{"hidden_act": "silu", "lr_router": 0.000322, "norm_eps": 1e-06, "tie_word_embeddings": false, "learning_rate": 0.000528}
Below are experts of layer 2 (counted from 0) of a mixture-of-experts language model. Rows are named router (the router's row for the expert), up (a neuron's input weights, with its number) and show model dimensions 0-63. Each number is 500 + 40 x the weight over its row's rms, rounded and kept within 0 to 999. Numbers have three digits each.
Before each expert's rows: "mostly gets" lists some tokens that are sent to it at least half of the time. This comes from a sample of Wikipedia text that the model never trained on.

# expert 9
mostly gets: "\",", "\"", " ===", "’", "(", " ="
router:498482471587545464511523500561432470550480513492436501538485515456433507441495434516501548460457522565465523454509578540442448446406480560529434521430511415517573510549459506489424451495642513
up0:552460435576540520506543495533444496541540531396491489571514510497466489464484564522477595507562571524554520502531515469506530471443483509560557455480434469525558460452494437531493437525514547
up1:392549520516409580509429524495570505464520474500453447467502548489495416512489498536498469491454499480503585420507513437454518531536502497478538521552459528522555495454508516512551587526517501
up2:583450446568477501505470562497544491514463562491506496516432466424472491431460486511456462468475495547566550516472417606482487493572558499585516512496481509484525469574529364451512550488496497
up3:419513446515489607484446505448556480459479549473491569494517437503593406493532517468466559583480525517495513498461444439540525455492484433529533571495519558499531530436486510517533505504489515
up4:497501537537503391497539497520463517527486454524469526512558542521544556466519511589533553436527490507430559479455554454482589480562483456529482507537490427500535499483484519505522510467481468
up5:447502507538554571491524524496513472513432509561553540529522494538517503576551459528492508478515494454434531516462415516472483519460492536449468517517488546482482518477542539425516491523409492
up6:435497481439522517514488489506464472550529463528505454522459492429542510534514531549477537424488533508482495513497542655513481531582592554517442538475541500454525569553514503505511537442563513
up7:548529506525467536504512508454532513494397487397507429495447420480421503488409477494454338502409440550454548441487481445521512539540466481468536509495488532462549458544465535461517545565527459
up8:362541469493481569500459456472505483455501517493438548553539481505593494463491568428467560513468453508536452475488530448485498497519494479476462496553473507519475497367443440512510484534552533
up9:499453435538459510499529541496540530551460509612558609437448438418505477493522429557477493403521512537504522519510458483468511501473466487557508616529489537498484471479458504495527540547501462
up10:401583488467478483503503474446508493572459497521540563451462434494533508520502502495424516490547510498512510494494436566514510523523554484511535534451597523490552543479552524542509517573531518
up11:516491471521574488502538503552468554474477449493513442461526586487443571510437540499563482505477435513443489504493478470477436544510450499426456465503518495478511512506523543508469455502427546
up12:454487482522548576499540457460502479485558460408509529563492579495538466510468574481495456471518464474420486510507565469585484476442524493503439483479470517492506462439487550547444490508520471
up13:480536455548524485506453475540517502454501424472436484491472505521520579577527532557537450406464470557482496501494491588530479533464526561539434495534562484504570536556486560486430493426561505
up14:495523456483495537523495506426528531561490468467510471482529472511457509580483435445505397443501452594469450490496449509583547464503506508529539493541501493477468446555430497537441549477542496

# expert 11
mostly gets: " south", " near", " north", " east", " west", " southern"
router:536452461533577451516582486477478514536398478521462532525481503522435556457412436492473521519481491613525486481527483539496484473442515533523503565453571433481462448485430507490460462498530511
up0:494455498499461506506491496471489474439459469507464420514492451483520554468467483522464466516491402485526479513497440515475499547486507507459392487459577522498471484499428563490568485468513470
up1:504450504491520544518487556433486490492476513548510516471467430520456490423544477532470505514424548507578514480504484539448498491437511536458498518495446526481434459544477450584480532499511505
up2:500497550526531541513483517430483513481439496504469515438565502438465477537473481516461445490580490511470512535502418551549500549541499483477443511421511529520496442525571472475515541495472567
up3:477505510528532467505478491476498540492483473542482462566549565521526532520489549527491611513466436516442501468484538461464520478460504497533475518522482502407503475488506531508494457566514489
up4:460510492521544501510463514473494493489503522539492476435443445531512486507500530586491553484481474518549489484579466475477511536444494505527476547491545480495486534428517405578463541554494494
up5:421531535498466543507457464423511525494492405501448510445482437514583578534466472516504443412476433483552457568468475537481523449426416458472525475477528449486560560463533516511503471405483439
up6:519475486463528523481521528475518509521508484451441471549499549480499502479523502552463525434492515459459511514502459494522537492558530499457486518571503531444482466420446441456469467475486451
up7:503452467519448540527412572429501466496445508510522501521469451542483553574449502497477429474514444496526572529534476413510476560492495488508503557517552494444493453497434519461556467466545500
up8:489524464483476532493470483472523506476511491473429457498537489493470502536511432570538452542458525526492467464472468488513487546481415504493523526541509461567529504454428523491518560504508475
up9:529448461537524525532542509459516447425441507391469447591457540505432513479544473546497516550505426520474527489448534406469519472462513454490478467495487473424422457467483536485517446435506513
up10:522525493525536469503511502513484495610500422497489395444538538486490480504434494560486534523530507506427484491490464553495512510444552549506484542544503523462443501424499521556409523504476517
up11:483521514501535540503478575428496483531448511445487528399505417493502518427508454560464512439459431511538516503517421474487459481429489478460503611436546479454465477488565501543532497500484443
up12:506475474415509486506474488505471519449494499522487511464482461496470511456489452517478519561459486510561497508517436483466504534469515505482535544423600420524432507500420387546464525527494512
up13:506501487457456530521395530468492516473407537511560512420476393525526489458427493536427472466471524445615489531502505440515519540504546489548519513478518485448447469585479502560491474501506455
up14:468468502468575515510496492474521525462477488589443480507575557533447605462479479531533570498479472547473508456536494439522503497473492477539477515583456485453511501440446605514510529487495519

# expert 6
mostly gets: " Lemmon", " Succeed", " these", " Nominated", "----", " Apps"
router:502478456499574495569535504544427549541479565499480540524452483464474581456467434515505583484466520521531543510468523541486475497437548565564465508463481460494514523506501446482449463523575516
up0:443496453550456550545479459505487551436486528477483571485496539472524501557475450535540540472414470456506594523466488527459478510467579544560558540539529470478458569471504422485550496547546551
up1:488521539574510485527490487444468486565539529499524451455491476549465541529485460529467543495506511475495502436510500472455458506472540529517468450452445469441546475548463495522516540480511559
up2:485506466502457570548411465536520595438501463528490577407559530472506534542452458487529506450471449496559553536576601513477490493487525532541444457537498471454474554543426473526534472504559524
up3:548472520597552500501556510482483480533496469490537435517564551542470526505534499472596486595536482530485505438514462473423458458462497493469530453524528478478446504498520464488511457485492568
up4:460480463582510499543527556431442513478533448584510560563485520482499532528455502534563474565483439487507605495447451521564536515476531481569511528474548511464512527471501486455484461548528538
up5:528459507537535567558501557493475531516423557512517530510578520490491464481499444499518408597393546485492540517465538522466482524512530480465462468437470472537487498463528557489475535550528500
up6:517510486503433496461521471493543479485520468489543523375487483463491505471456521554423582528531453545476442445497493502413505476466394458467461450473470479490541587531518473513511494533534516
up7:505521540477578532507490530483450479499480548504495528495535488521570549522476494436481527562547470455544517522435472454531500494548551502491495497489485499494510474554541524483429482580489506
up8:389511462372477505481523511517439460507518443545531481487454411469533463472527578530530534521537459459554477475497436527460519453555533494553519483543505524439514500473518543525528564527479504
up9:506513456542501551547462534481476519447507563485482528526431534481484463589515496551515548466449422439511548515461461578487521546456521559551560603510534477482539510509491445482491443587545507
up10:534473510490564528533506523471492469507526519385489554481536504451534540529480511529439489510569477505568589534478548529456506542526454469527449477517527560498510525475466456493517470548558452
up11:485497519555459563513393514523493521441566580478517542392475541492530531521520500508466462364499512471597528443521565513494462541516459495524484468478477482534550540492482448500560530471548464
up12:501478512576532494500521474458505545455514529553517468538526527537500511492452548514554525561475549521480456435484430445460446412482491522480440485433474532500440503502562463499467489534490518
up13:471488461494490501508512509471507496544514496605511596438551471457495452500514444558438598489443487499536525490478514549522537527435496546498510506532492520437483505575484633550504454491506614
up14:496456504501464601494492535503476544518439578531525503467508426474454512483492493512484481513426537519455464502533467536479444567507489509484529470449465487465522464494551571532466548524479519

# expert 7
mostly gets: "In", " In", " After", " On", " than", "On"
router:526513486572597498557558484502460469516473505489505567495465528453493537416437545477449546552477578531465531433572491487426482540482533545545447485483562460451495471520498523478479482479579533
up0:521487456508528495538473549473433504530524541477498458422471489452491462516460510481457491519483452500497556486493475436559537610533450480528413469506451474567501503475490380579437491540474547
up1:488542639487522580488500462414529409531458508439532495501589485483409494415485500503450524567540489485584531504432493493509491526538492513469441443444518486526495473531548493531501530520443568
up2:493438492522498506569475601525454518487481552553512446541484473481508544466506498511452434495451555482499560451580466460503454461524497507542453526468539514496579459461533532523548467542513458
up3:457538532499495538502458473465528445479547446561537438485502493516532479521553464513489619571482434503503533495519468528419558556421497546462382514521487515501491503530433554518458472510499534
up4:544461436506467491521466538462471599441561465545479507495412466431452494524470507490494513462483529512518441452457469580448538534521547502498535549527483433497514553515482504481494519506517463
up5:448597542457449579555499500476524501511504525500499515432497563513491468481514492467498543449475563464548477536461503473506416462516516516479483553511459502548466467541505525525508555470531554
up6:558457442509437522521464525487433564406560515499515428530444458452484483473461502476535445493410517547490523524568499495591482529483568466485482443489489466487524482481484518487599528519475401
up7:501487562528492539517496558501489510469522476469542541478558458508390531454416489467454510541500535480610539501449489496517467502510424478463440532464563458516542567537533529469566511517501513
up8:455480523452425527491471510459539478498527531468526500450464537477552486474526486474461469488427471535492542466534537422468525593478461502477432475515501466565554505547454554545507495483562432
up9:554384440459570562498528549542431545459480506599509602567544466500438500453518483537461599498543579494522467493486491478497462466512550530538493460440463467497468463590465515510496515476513541
up10:473495536497439569501464585508520514423523495467551535532500397459473466399470505518479482457403473514572526534490461536465519579565529523506511542485497527486463504488499568479550523452477522
up11:439465452488525574507477487476465513506480435620505522513512424537425557442510497498438491536499544510522450472541487499419539421504575505553539459508486489475508472479483488454524493532495474
up12:498423452499526546595481623490493562436492565524519459533484472463548509499503469479469460524437529502469539485555464457560436505548521487470425498545502533505532481438514544490586486529509432
up13:447528528508481678511468492441521428448533445485549576563542470502487506480472526443550506518496569480598587526457495431444496524505469494501442452496507503491511502511530516476559561480521541
up14:507407437498540538494535534515494553480508550489492545556525530518454480503607480513504570528509532527456522450483496502413558434530547507611564493504471524500542479555476458487420479456550427

# expert 1
mostly gets: " more", " 2019", " States", " 2010", " 2009", " 2022"
router:476459504494499493570490447533511484498501534514496530493440517438479471445518486487524529442464552480462476529483529477439506447470525621530484520475503399576553489514500499443475486510528493
up0:507533462457440536505532573461485531492504503487471479475494517506467548533450559525448457436487497510510511444507560527520517514548539457418471559491513480523492542500466502485551551467462454
up1:462451470474516463526505529523499498471460520510528487632505474488519498450539488491496492473426503502459486569485503465470569461432611468533527444630524502426525532433468437487492481548477538
up2:473484526504560474532513501519524464460497456521467501655519485508581454503521437548479509585556423509423517517434442438517564470519547475525563546512572523538516519472455500446448487486476515
up3:551520495536483416558465524549466559465525479503477530528469476548530541499544559514551549475506602507541448571494455507510510421468487447499508424489527455490469474513534398504546457495501498
up4:458572442562530492519503497509462516497465570536396517465485544535461534481501482535502574428568558475481543512507519524496488476444562509474520491488518472555557502537537471493462486456544550
up5:459513499460531565511496551520514410496509513558535460543410473507519477491564439481501460595507478438547573480489512524485519506473535536533532465541425540609563558418527533442461516548517501
up6:473589534510457484505495454498511512544499516532495452493529526540522499537534529469537525525398464540552542466552482465513554498528449408449491497546479438520471489436517576551532531499615489
up7:553517467508488474507488505543498486496494459504545476458440474460493490483471518540447462567485478492539534512463457519484386597401491512495477485466521534469432534444515486555409415549421599
up8:504530468592479543519481490423486585498483542456416523441522488559558504537478545551513545460491459510534494439534558498507475480522515489485502455553456480495488550459536449501533418471554524
up9:471502549445495522525398515498513449492478479521524478514456519464489472440544499526408467470535582551521497549451485486549552487464512571524480493514501487446555533484467476461515502552462464
up10:466463521536500525471511481473522492519443510489484561457526497515453504533522447551521444496494453605472483502556456566569445474532469518503530471532451530500476451517437507585459510559500500
up11:508467479518506487515513508491485508490514489487530544474457514491474509487520534508518465472514507498535436512547424524517473515516479439463511539545596522518538451452586456510500460519501518
up12:440462541521580536532574538461484459470419525503474564509472485498525475458565520528531474473508495540406482500548471510534494473521542551538540488497530550478513445529491482452469538504495456
up13:562487472543489528510486490496492592518478520444501550436505511512500525507471538612483484493479474522537463447479489500498417519492488500448511481609560509499463498459508474536489407505501608
up14:424503522526567464527514514473470444468418482506470517461488545489491486523537510539525501484525478532429489476524421498538478486531518506537529503525528524480508453487523498492463502565482540

# expert 12
mostly gets: " moved", " art", " died", " open", " water", " fire"
router:502487489499514457604494563562473575532395527502480517538528535456513537440496483540532541548496479584469592502520511511437455490482476511508477520505506493548479460464440496477440514544541476
up0:407413460495496585533505473509535470468502441484549508563508498546458467455535444515568500518486550446506514502423511481533534476524513559514518476488436502403533441520517545479504515501484493
up1:446461536503436522513405408494552547429443512492533526505513475441526538500478544529433510544481438526546504429460517425451532519497505480460498542466527514539481447556507517419486466450484500
up2:454507498474526571454536454506513492473468480510532556500519475580495521418518421516427529471390463534516486465463475421465472466447491472415531501566482515437541551523467521543546470528468436
up3:446511525475453484510428373474527498529404446488540506525502534460505500550515435522427445544484472429543525406468474497558519579502578495467538498525414559501450447459473622429439481547540485
up4:493501599531471592496441388420561482467519459437519452505479454489526490557511536569446468472493450442468530440548457482590492497575488446492536495460509479489460513420436486548511552524486477
up5:533449571560481535499508474396531526496518512502501492471487524380491507477426475562478444548494500471535560406471427516548464485599530484542470471506526499544478440465433512508505473502462461
up6:451482480486504404467585446486506469542440512425518498597488513525507541503521488529480545550442484414537554547478547469500555548502531498476512445558460541553507504476510561507475446510516511
up7:516519535479487442511472524506482477504461496473517547548481518440542433487502462578501468498494487503412531556523457445546553625576557448491518449504518529553576426471499472449419513473523500
up8:517537581484478440516522514531486523570507492450538454502454510432517500544534508513575510545577504498471553461567468519502472518512508518486525451505497522538462415466537446451521460476448459
up9:500523536574498535455503455461541452488505442494517518475496439543629542542492484580447495519479428445458585442500450503517565499578522489501442394433504504493482540463469474473464498548495501
up10:500487547552484492535470424493504510454467460515523533520506507470510550523489562550480557530541484483524463470443490425433510480470557485459483555516557495518497488539493533500550438428551518
up11:530535526478527434518489563475461504481468517485555534499516504502449504474452517516446548499446532567550512529459470449470477494515497544461525455547465482490561508477436490515509496521490522
up12:502499594541518530496511470489557484568524479450535435523501438508526468537455488554540468464501471501459510422505534429489517520453438445524568534513455523539459456417488518441577461502522445
up13:546492532505493490514510541486493493508530417461496561531533480454552502445453565498535483427502472525469545473534566467496515464412488458508507517475540489523414482540482503463543439466498450
up14:487529524554483536491471539457522460527519473452550506560528543474496487520470532546376472529439466481511472419509482491555518583454457482516539507535481525487479480448519542492509450504491500

# expert 15
mostly gets: "nia", " were", "tic", "ator", "watch", " include"
router:466547479519502558583485484576450519507477498558477545504429528493513521486463448499527473483478484537463530501521508536403468477479514539537463576519496475494496552459444483496498393555596482
up0:421489479465490483494514478455471498528529460535517454514539474495456475462483500526517461551517512558461563479556474454498593459571540516503505566522514509460540536409480443467452518526513480
up1:466489476446512470468488446480472502556548561480397500595554437506404463455479475536525523424487497611558587528499507409492618484481482414389518555506492494494505465501503504497514581468504492
up2:403514456547476518498516544488448505461522471530455505512476581471560505479498535590571497487512487511463585469537553483497473470511497451560531540541493493488394511446485462562464448451503459
up3:454472517494474489503497562494448487420503465515575510500527476536512496477475516574578485571506517495502483467475447518432527477550554497546511490464475497487486493446468581532494503551467380
up4:428550497489517520508457544524505532584528510478465530533475547470533477420496453535526536442469467564452535504549485490453511458496483466479512501531509521486515551493420443536553478532553472
up5:440468490476513519497483531517468485551540454532468518504517544444535492479527484542594556500414433544450502517563538559439477468559524518511456444537502476453481518486437556559449435499525449
up6:415526489503470551512506481508438464456512491545514500537519502440514563489470426569541490479532484419495561507505570495472447507523547536565553495502458514532439476510528508560497499477455435
up7:430465456473530495515502581493458517563574490515480540548438510546523485465477471509637528518498442511472449514508509508415495440488536514513524457526515474494463549459449539569515495463561492
up8:512500432490496519506496551426467528546504550428553511484470481490530572491484528457481519506441462509503429490516475534486419595482506535553455556472546535436488436512533420571508467478547467
up9:485551464475508483532481525550452476504465526542506623564490541511506463513439545506588569559544491527485504564474517529448530498519506537528473484495472455474469545433485556561498407535556486
up10:476573599570466536517450443492504483439479543439567543536437488517464482472451560466549519534460499494536425499446528435443454527519521554524469485483481509458545487499524507497567504558544480
up11:455538478461510524499489436557529438511471488523467523526454503474497522536485438477362521517462545436484524526535528491488479526501521502519480454482504423552519541480558566496446439537511511
up12:468442494510522521521465541472447500554522532550439540529463481502519479451507489528609536512474445551457505509554499504471482483524516481503498506524496456492494486498452546561449525490554486
up13:452449510470519520502505495480467532490524475536424535550468505516518477470457525527594523495458451565512525481521531531446554432544558498516528537524541499494508544460465490539507594457510548
up14:481487429517483493527471543524559548503461551459517564460439593507557539498563450510487484448450499572535495446515577511522479544416477523548486531578464525473451535531470414505506445538535497

# expert 5
mostly gets: "See", "|---|---|", " MPC", "|---|---|---|", " —", "′"
router:589496503533537415573568600575376520527452554429495564564529606444465528436466453494541531501586541522456473468504522552481448467532532491535449527425522484492477475537506439458494439444516510
up0:537489521549472471537560501514437464561539565456443453427459548478456464399507540565560494548521491513448493509572481496494560514482580473486464505475456436522500499530457452528536514450503477
up1:523479527481572512538481563553440493502537507466461537562474524470510504467491442454484534437471467514489529552545449497482478542488544548483490489468563518420466497488552537515539518474502529
up2:533485501431500546491491508496548499531491519516522501412520485557537494480601550545491464454550481526485507559503519460531469482515552520462490459487497534448449577449490523564481471519458496
up3:550527463527483444529478524555389528563510636479522510550514493557472494506460463492509438507545493414514514461548487570445536560442538471501501479479475485437486465519511491523505530473471526
up4:510521520493482510517456493478521486447497476473500540475502436466460564489511434537442467452500488554530575505484485484542547509506482473539542518491457526442519529535547517531500499533511517
up5:571535482581450467569453559506411542582535541511531519441539447551499487485500497554523448503551457464538475546518522482481555588470541448506528497451477424456466523485499524533462476445395499
up6:534489427523516484491506515533447517554505532543502482545506468494549505522508493417554412531517459544475490531497428545496541491454450466481520461537522529483497551451508588534483503494495474
up7:553482459488573521483567505464435464512493480559545558544489454481488498496489457382453539514515401518441454495446508469410546433421514472461488447505492495443508432530489512515522440499476557
up8:548564487507545484533518558596383492542483456544536513534472532515530489496509454446529507506543502479431478518468448538437512457433501488469497517523494489474530505500466505498495497500507474
up9:523539528477490518537539516492494483441545480442542572541511575461538592536453480487510580498502497500453437545462476462460445531483533476501513492522508519506442513489500490488518473539519474
up10:529489411508498474538467508521397493512510545522570416524429510522483436525457456521552446496540520442471428455477525539477443525425492502577555545582459475465522416447516515495493488495498501
up11:509520553427471522528448549601454496504521467502459553465464529433455511354534518468484485437483475514556528528562545474512557522539490498486454499471539490518457520446549496515487495479507451
up12:511474544452544489494511521465517462475520586465495543566591450503534492417508532499471429527461450513535533538555511525484523478496554494454466395452525512439401510460555497461478497472460467
up13:522505518524451508505444451557554500499551496538529498525501512490447550512487461500592505506527457492478502522512501446462543503523522516500497438494514538547485520509540571507481448516464534
up14:472553556467468574523413499523543500473408467504472527516507544436498520490534538531485519427466557423525503497525553557519482492526460545517516520493504574539445503491541472545526477491459396

# expert 3
mostly gets: "ation", " album", " family", " Street", " music", " life"
router:448589471430534431581517555507442540563456495520438492506503495487554542465534505448525492510409504546526522452500574448498435491444496524515441530543567479519491519480463512467491460519556518
up0:492551572461442474546393492403480541424510504447534460505553444495521438523522517480475489488404463433514476512483526452557589485556492454452510512487468466460431553459529511487585574477484505
up1:562505512565477472505495505481483489510569555413496509451566491502515533526436521503509410493521530528458537555545573473484423547538485489479462493513483507480476493541454518483536551465518469
up2:528510496527490470480526510455480452575534537419469489528584501497517511494523522445539470513480510571459481478537585441460491535437475487508463468475475525608490480486538507557459521509597526
up3:529543461469471511500468448435494473571503490451525561416512483484515450516546506507485502508451519535523511510519560489444550477489487531492478481510467447472484581570575499487561501456530507
up4:509418517548491595463498472428507453472466510526516523509484489483517468491515459595529556474510476587475471479515577462484437475547545515522524472482468514564530437456469529471528484513546459
up5:515500526525464488492483517399491588444467542528455445478559493563552506544515431452511494469448470516433437429502469466506485471506505446476562479548433515531512516452458578531527478505456559
up6:517528492535480516496520484480489520494516493509501498488463463539546497530477431571542581480507469557512487495484599463461386442555505473513545500555433473542559516446421572451552473544515512
up7:561420539548497436485639531419519484562509537457492456545549455519520521480494499464568437533458488496480530451517507462533507559529484482506468475469499524585462492495538509544504446485513509
up8:562467549515447503480503457424531590452464528458488443441463465478532503514547506491470439518430536493507543491493572450550551532563497494451472457495493495477505516482585533540545495463527548
up9:520466420493469557464487423483552417483541560476507506444478498513506424481554499487551528514444513467469549553507566505457574503476503467508490553513513511489510445516605457547528393451483466
up10:518462518506454447462505449484519506460444498499548509532498468488487479472518543513528427525472534557465481446447467537484521490477477513518505562522472509526462423459496528499510456488482524
up11:520486468509518500446513464518511475517541494496524504511405532476528515490570494569492526488500485566461564556511589463489507500405484523501474461505539534492536493555524498442485476411517550
up12:486496499572479526515443484491440478459507469537451534575510540474521478448541577598509544462470486580494479448529604465485458477479517534538539463505489529545482426508463514442499490473559495
up13:547508522519460520464345558516465587417483455472552465503529490504553415499562445477487495513460468508418503482483528456576532598481482508473495467498481517514545445494476555542497403509507566
up14:550455434539482452510439599566381556484501464552501480445432511500519496461522417499499571478480418432426509521462554550464511524440461507487487531518528536454487465530454596500502400503516569

# expert 2
mostly gets: " ==", "\".", " ===", ").", ".\"", "—"
router:469453507534559452540553486628461493529481441519436560504464528469477556430499503510518569475546498566476491520524505512420471435470531553595420530470556436554535494519454481499469517471558511
up0:510574519503494520547464515509464530475471486519528474511507574488474500501511491566532479510433482572533530504536494513468528502448524577507477530553514474487483500483502465483528490522531516
up1:393487489435462539512494498505547516482464505555519495489552492458456501538502480532490506511546513522618496479459528539482540580579457544513487502544458494543507502532488562465473512513509463
up2:512499473536524487512452472567520506536497492529525557458481547473495552579534477520523541456505516524524488484512555509504444496468467505562498456488468511562562512479479515469464440583512562
up3:541478486559483561498528426555510491472523521490498509497503530525473460465547508420550470530524498448458498504528509441494493443449451495543469407460475515526526511577480511544544530461480556
up4:461545485500512488525481492536514479477504536571441460514497528479495529490502473522624580423476467453448519513438559556492535558497457480537479495530397487497530506440485596529485456475599427
up5:512458489468515452495502525510514570481532534512533511517552483525493471473507469494570535554523506454487531552498507503528539442444534492547490494469530512482454507507496451524499500499489491
up6:476492475507477452513506510586517519445476512607516583500529492486501546436526538517529573519525506533567495479473498510485454443600463506585498457482428507602546525409460451447486480528551521
up7:521466459515474499495477498539515512489563517517467506566503571461558471488512529491579451467499450523403522520503498479532486504460452469435526497613487536432525513483511548542474479480530494
up8:453561489497467595539443487562476504481533502538484460527399549463554464522564515480536477482463497560509557543511520567500500549429480522491464518578475467466499552432433521483523468478519514
up9:409589535484501608514475492421504444544515503535466460531481436476462512547531451548462534474512503514437519465480526473468524525436473530520489492575488500479521392466487518501552513480472500
up10:480490507453444592502487496573506515515520504506516418533474457515496517504512540513450437490534493593526581488497460489498529409586518466583503582497509522510474532493535431495516513455523504
up11:469516526523477474500424495458536507512477512515544496414427475512417580557527453558539557533446486521511567498469537516518522461507460499553522494498380521502511485526411479516460519506553416
up12:441498472518508509527482482587506513553469495503423570525481534486514592553540513475531590465469504579528494483483559542432475460546441590539469415525502518541521459535485536466443454503567505
up13:568501469478478434511524505476548519464530530466471495497534586457565388489521504443567535548441524544514517524472532537579582540453490464460505466509496487552499541466472573422532504501520521
up14:436534519519467597495377440459552518428518500508569508458493572475435553581525523514474495557513487556436517484503506524544442507531456485532471469539447569493517507515487574523458446561496481

# expert 4
mostly gets: " John", " York", "ucci", " George", " San", " Robert"
router:522531511465551412619589606516373516512432496488441520524513531413507528482395484454560526476517528549477475499540510559509430505524536516521461508490560434524488494487448499470454519516521517
up0:468532505570466468465588480496548510486444461496547544547565508542540497524582511556515521568493472507460487446474459516476512453493497523484550526493507613504525474478556441503496509589475466
up1:504397472537485377494658499490522553465455531590501510565535533498487521506539510556589469530435491533503456400466457464513509486553471522477548522499453462550486451446498516448496544528525452
up2:554573508428450553646399594475442551456503488509507512451517471500569533514497547554541445497390503554555520554524525521521463497562513465479537512536486503498468571495514551472520496498532435
up3:475509430536537500401470413489536428498504457551519517428532488528556514548504556540467474450519471482577444524455540492491457485497536475503432504560535519483512471574503503548523486467518511
up4:582457461476507575538510495435515495537536615448503476438493531477470519491547466440512522588528540459527543449395447511472473432531529471529478443533526510444549522491504455477495466545464504
up5:513464466567492483500561498535544531509488549462422540524458525488529528517506541501482434585455524481490456464468546476520438512533514509521558580466454493535545443484480498467436554555570534
up6:486414488499444541563490497478436575468524519477552509561517482452559468453432517434536480555451474497552470456475525550459430543540619521504504565539447516527466528432492525515500465526515494
up7:548481523546484471402523430504598440533531489541507523431506479482464514454497557561418512472539485479546432522558546519539489576479520525499491470499492496545490401614458491468501509469518495
up8:625455510472456492558535457528477507536532514498512515446472490447530528458478512479414527463446553470571419555469486467545522577502575485499462514442478449490537453607512495453455517474497485
up9:438542595523422396441529482546606473501507459503462478526555507546500483497569437448481517566524454482490445445422521502510480487520544516518525533555477573607515527513495463477460482530471453
up10:416633649489451541513440516484516441483498480491473487524547489504527504548446519478493461483513551438494491440549493497499499541435462499537546444468517469501527547549531520514538537469511471
up11:503464433515508492480492500584429573486508418533522563516550453470502511499519471500525574500488553512468465491439425521480523470490529473465489496521518509571473497387460527505544533535485487
up12:566605514490537446534453441488659386568545536494493494437479495529451488506428512477409472468533529491544450582503551433535486564469486523490434434495487508476544494553476468498526499459527620
up13:493528517545520472451475468538500470476478540518435521501475518478521542485533553531468460475455510483440458555500563471522504490501486551492529551475487474480574438512446492454491534501573528
up14:520521499552465505500447503602563389518494508478524488518503503501491474478572465422465520471515507481447504530481507537482473515502514510506535538517527457577508471518456462482503542500474451

# expert 8
mostly gets: "el", "ucci", "nia", "ul", " MPC", "har"
router:526512523575484538553467479560429506479466525480454510496494509439464494456508457499449505509424510469463509462553514506487455533514492534538487471463463442549576496508441493433455519518502474
up0:446522567487493539509480519556471472550488532487470529486561486503460477475464447452523506545401500511544516484552552472517442493469574505444508492558466485457499485433478580516500492532452496
up1:470419461532482493490504502533521500500551480523529451528539396490468512453570498547549497597522468470444505499457553454423533543477555401522549534510448447489499454436515537489493553481471456
up2:537471482548506495518484535470499440518513551558475528491537508429519508516500531569518547500568473459516472459611477487452461564500523587643482513480473526537451446556460465550550464501513610
up3:526458497507497477485505547540467518465423556490535540486462579576457530521549459467526488476466476559507528532499473464499536455509471467395449523487470548496508461415433513405517502541468416
up4:521540477534503461503492435543506459497540511560529463496468548531499542487552503516473472533549455488487460535521575484526507452525424503529487500458542430473569590468489503521532475514551525
up5:491472454524504467519503531527504525574493524452435546483503518470516547539538545564582506460450504543392521500543467483475478545527407467446508505485485436510536428578510487523492469523457475
up6:476533575544474577484479370491545497482507494441558568521483498506464495480511490504519501447461520515547489445550492509460481505525503533435454484552495529480483510514454526468548551496551445
up7:468544509506473561497471402483528524457470508497556493515481574474507498496443515529442529467424488488543514552553502536499454479521458498498474572448510546543545541510440469534474461574536450
up8:534456455463510537536497590529484460578590556510411573565514444460533524502543514532492524514593486475513478480480488463479606525457478479522499475470479448580521443493434476510495457438517520
up9:476406446567507501479550494507521509506519438466440452538505515523492458425565503512468515495494447527410514507489504546452548486518472457489467539476500482510509479553467512527469555473483485
up10:465554498488494530511447438519484440518491457517475465486528466414588522533542384433423504585400476498482537470433485492460497538504511507491553413467538530546523468532507491478408470543515531
up11:462515521382515506494523527480478483519463437553542507548452481514495500511487499520501491471529518537546473512580495472563484501499489403434461506576535561442516511476486555487530566522419428
up12:525510556478480531556497489503421489520498514442476444579523508512485455473452479443475465462456530489464493537485527593537476535514467445481543542464458503524470573473558455505434489480474512
up13:521514491534486535585484494535492518514503508438437506500489444525510513491501532576475486571443486531493485485568586552554556539461533547533498561472468461569496493486446478499509553480587471
up14:476489485546509458534533533458481498430529485478513499514538521566439427526449518494545537485482487458415514425509460423464458537514508520454435510521520445513399514470453473472494487498473512